Below are experts of layer 4 (counted from 0) of a mixture-of-experts language model. Rows are named router (the router's row for the expert), down (a neuron's output weights, with its number) and show model dimensions 0-191. Each number is 200 + 20 x the weight over its row's rms, rounded and kept within 0 to 999.
Before each expert's rows: a language model's description of what the expert responds to. This comes from a sample of Wikipedia text that the model never trained on.

# expert 44
Description: Middle word pieces of foreign names and rarer words after an opening syllable, such as Koolhof, Wisenberg, Celebration, feminism.
router,223,215,172,230,218,215,204,222,172,190,176,175,172,233,198,206,227,189,205,196,212,157,156,179,235,225,205,209,170,216,211,192,174,212,170,236,204,198,219,184,180,229,173,204,195,192,211,174,180,217,175,184,238,188,210,218,172,175,158,195,221,213,213,197,209,179,215,223,197,188,206,163,210,222,198,218,212,177,180,182,201,177,211,200,172,224,219,226,163,211,194,204,194,193,182,211,240,182,217,195,203,192,194,195,196,195,186,202,188,219,177,209,208,213,183,167,239,222,211,185,204,157,186,229,185,195,229,216,201,194,245,208,208,212,192,217,158,192,188,197,180,191,213,213,162,202,176,212,192,232,199,160,205,201,200,212,174,201,191,217,230,211,228,203,215,198,229,179,172,207,188,190,214,199,221,246,190,200,198,195,188,230,171,202,191,185,179,192,229,167,201,232
down0,197,188,184,230,198,216,182,193,218,190,202,198,238,236,204,171,207,207,183,197,198,193,180,217,177,186,209,182,190,179,195,204,227,219,195,200,206,173,238,203,242,226,177,198,218,201,194,212,236,196,185,209,219,181,219,221,201,203,171,182,197,201,209,221,217,200,156,205,180,200,206,178,179,208,195,215,208,192,201,150,231,253,221,205,202,188,221,217,217,171,217,207,188,202,192,161,229,195,190,202,182,166,201,158,211,192,231,171,188,204,195,194,181,198,225,214,196,221,188,174,193,213,238,209,167,201,245,228,191,185,215,206,163,188,189,199,202,206,223,159,186,210,203,178,225,168,202,223,217,209,153,193,184,170,175,170,231,221,221,230,239,204,196,183,180,208,177,176,220,190,203,212,201,209,173,235,208,169,230,180,185,209,192,195,190,170,201,196,170,196,214,183

# expert 15
Description: Word-piece fragments like mat, mit, oma, rat inside words (problematic, Hermitage, aroma, Democrat), capitalized name starts like Met, Pet; also but.
router,227,182,222,214,224,200,177,205,175,159,230,206,193,192,207,188,169,220,212,168,218,157,196,188,207,226,199,212,204,231,228,197,221,241,195,209,193,232,220,181,197,197,190,217,195,172,194,203,198,208,184,219,190,208,184,214,180,219,167,223,206,215,237,187,208,196,216,222,220,200,212,211,204,229,194,184,153,187,211,172,213,175,220,220,197,202,214,181,198,213,223,187,247,165,173,217,215,200,167,226,204,205,171,218,210,209,179,216,191,161,227,171,206,191,161,183,227,230,202,209,198,162,164,205,183,212,220,172,207,213,192,222,210,205,216,220,172,195,169,208,200,206,233,221,195,215,175,217,184,206,186,181,201,172,203,197,171,228,201,203,238,182,187,189,219,187,222,163,174,222,167,189,192,195,232,216,218,179,190,205,204,160,213,200,214,220,172,206,216,174,176,217
down0,207,209,230,221,189,212,205,226,216,224,229,218,173,191,216,189,178,216,188,184,188,224,208,218,246,223,206,205,199,234,217,179,210,191,192,228,187,186,184,215,225,263,176,172,197,189,186,175,211,173,219,209,201,216,222,207,212,223,217,226,216,185,215,207,202,175,184,211,187,214,248,182,188,155,219,225,209,178,212,202,198,200,198,238,192,206,229,213,183,205,244,215,212,221,211,199,196,176,222,222,209,183,179,155,198,215,209,215,186,179,221,218,219,186,203,200,220,203,211,227,235,183,162,203,198,214,179,216,214,228,200,209,233,199,198,220,225,188,202,207,185,183,179,175,226,206,181,230,209,170,203,195,199,225,205,209,217,223,195,215,215,208,201,199,186,208,228,220,228,151,156,198,176,192,228,227,197,182,230,243,208,218,180,208,204,188,172,208,232,186,219,192

# expert 14
Description: Commas, plus some dashes, semicolons and opening parentheses, ending a clause or noun phrase before and, which, but or including.
router,213,218,214,213,178,236,161,249,194,204,221,210,211,188,173,240,209,200,220,177,172,203,215,183,209,184,236,196,160,217,225,193,196,200,231,172,180,171,184,204,221,207,204,194,195,188,169,210,202,202,195,198,202,198,211,156,179,209,174,208,170,175,214,197,179,183,185,180,193,229,187,215,161,205,192,166,220,194,204,201,174,187,223,191,224,164,238,175,215,199,177,198,235,188,178,242,187,205,216,210,225,192,179,205,187,180,234,237,181,172,221,169,200,205,190,172,198,172,202,206,221,201,195,182,191,194,220,180,230,170,220,172,190,176,215,224,192,176,188,181,183,211,191,232,198,205,181,222,194,194,205,188,178,195,182,226,196,233,214,175,202,200,208,195,204,215,199,193,197,186,197,199,182,179,209,231,206,155,186,145,178,171,161,190,189,214,197,221,210,202,215,213
down0,223,195,212,183,201,204,210,199,164,210,214,225,196,168,214,204,180,188,187,185,191,194,214,181,194,219,213,209,181,206,201,210,168,184,179,185,190,193,218,206,199,181,189,197,181,207,187,233,180,163,193,210,207,210,232,170,215,195,189,191,224,193,248,204,190,184,197,209,202,218,206,210,189,198,217,183,187,216,173,245,166,196,173,190,185,190,240,209,156,201,153,224,144,225,210,174,220,188,200,226,157,214,215,238,210,179,220,183,163,209,252,203,200,208,220,207,196,220,196,226,168,178,191,201,221,181,188,181,189,222,217,217,186,171,202,232,199,178,190,198,233,210,243,198,191,208,197,179,214,145,201,206,169,202,198,192,199,197,189,224,198,211,172,209,201,180,179,184,179,219,206,216,204,237,194,186,178,236,237,164,220,202,208,180,207,213,185,189,183,202,222,229

# expert 23
Description: Inner pieces of Latinate words, especially c, cc, uc, ec clusters, e.g. su-cc-eed, pred-ec-eased, man-usc-ript, dis-abi-lities.
router,217,187,200,211,186,205,194,168,221,185,211,239,208,188,170,203,181,174,212,172,187,226,204,228,226,226,190,197,198,197,208,189,200,198,166,208,218,230,208,169,163,202,211,223,192,195,188,252,225,171,176,231,198,234,192,225,178,227,176,190,178,209,179,185,195,167,190,219,219,183,222,241,229,153,220,211,173,167,224,201,223,186,195,206,221,215,189,193,173,166,212,213,175,192,184,178,207,168,183,181,211,166,165,222,193,210,201,223,198,169,207,199,182,220,217,199,176,189,204,182,221,197,171,209,210,153,214,194,176,197,207,220,228,207,216,215,204,206,193,203,216,242,195,186,206,220,225,208,210,174,170,223,222,197,220,228,214,229,222,204,213,207,193,167,192,178,194,216,226,176,222,220,214,202,207,186,232,212,191,235,213,173,195,210,219,195,205,224,189,172,196,224
down0,189,201,200,185,198,183,228,272,165,194,198,218,191,188,199,197,193,159,191,190,238,214,203,231,183,175,168,217,167,203,223,179,176,230,199,203,216,191,204,188,180,191,214,190,206,210,215,202,184,205,195,179,195,210,192,168,174,203,235,227,200,208,181,203,195,249,162,213,172,230,186,179,241,194,202,196,222,206,212,182,174,234,180,225,205,174,237,163,231,223,263,213,215,193,198,210,191,235,203,211,208,183,199,210,188,201,184,169,230,203,234,199,224,212,175,179,209,186,190,172,209,213,169,205,194,210,186,177,220,219,216,183,189,198,183,195,161,188,217,209,196,175,185,192,183,175,205,212,207,186,191,244,184,209,236,185,197,201,195,180,227,223,198,210,149,201,201,187,195,185,197,189,195,193,201,226,180,214,187,185,233,198,204,212,193,204,227,195,218,177,209,189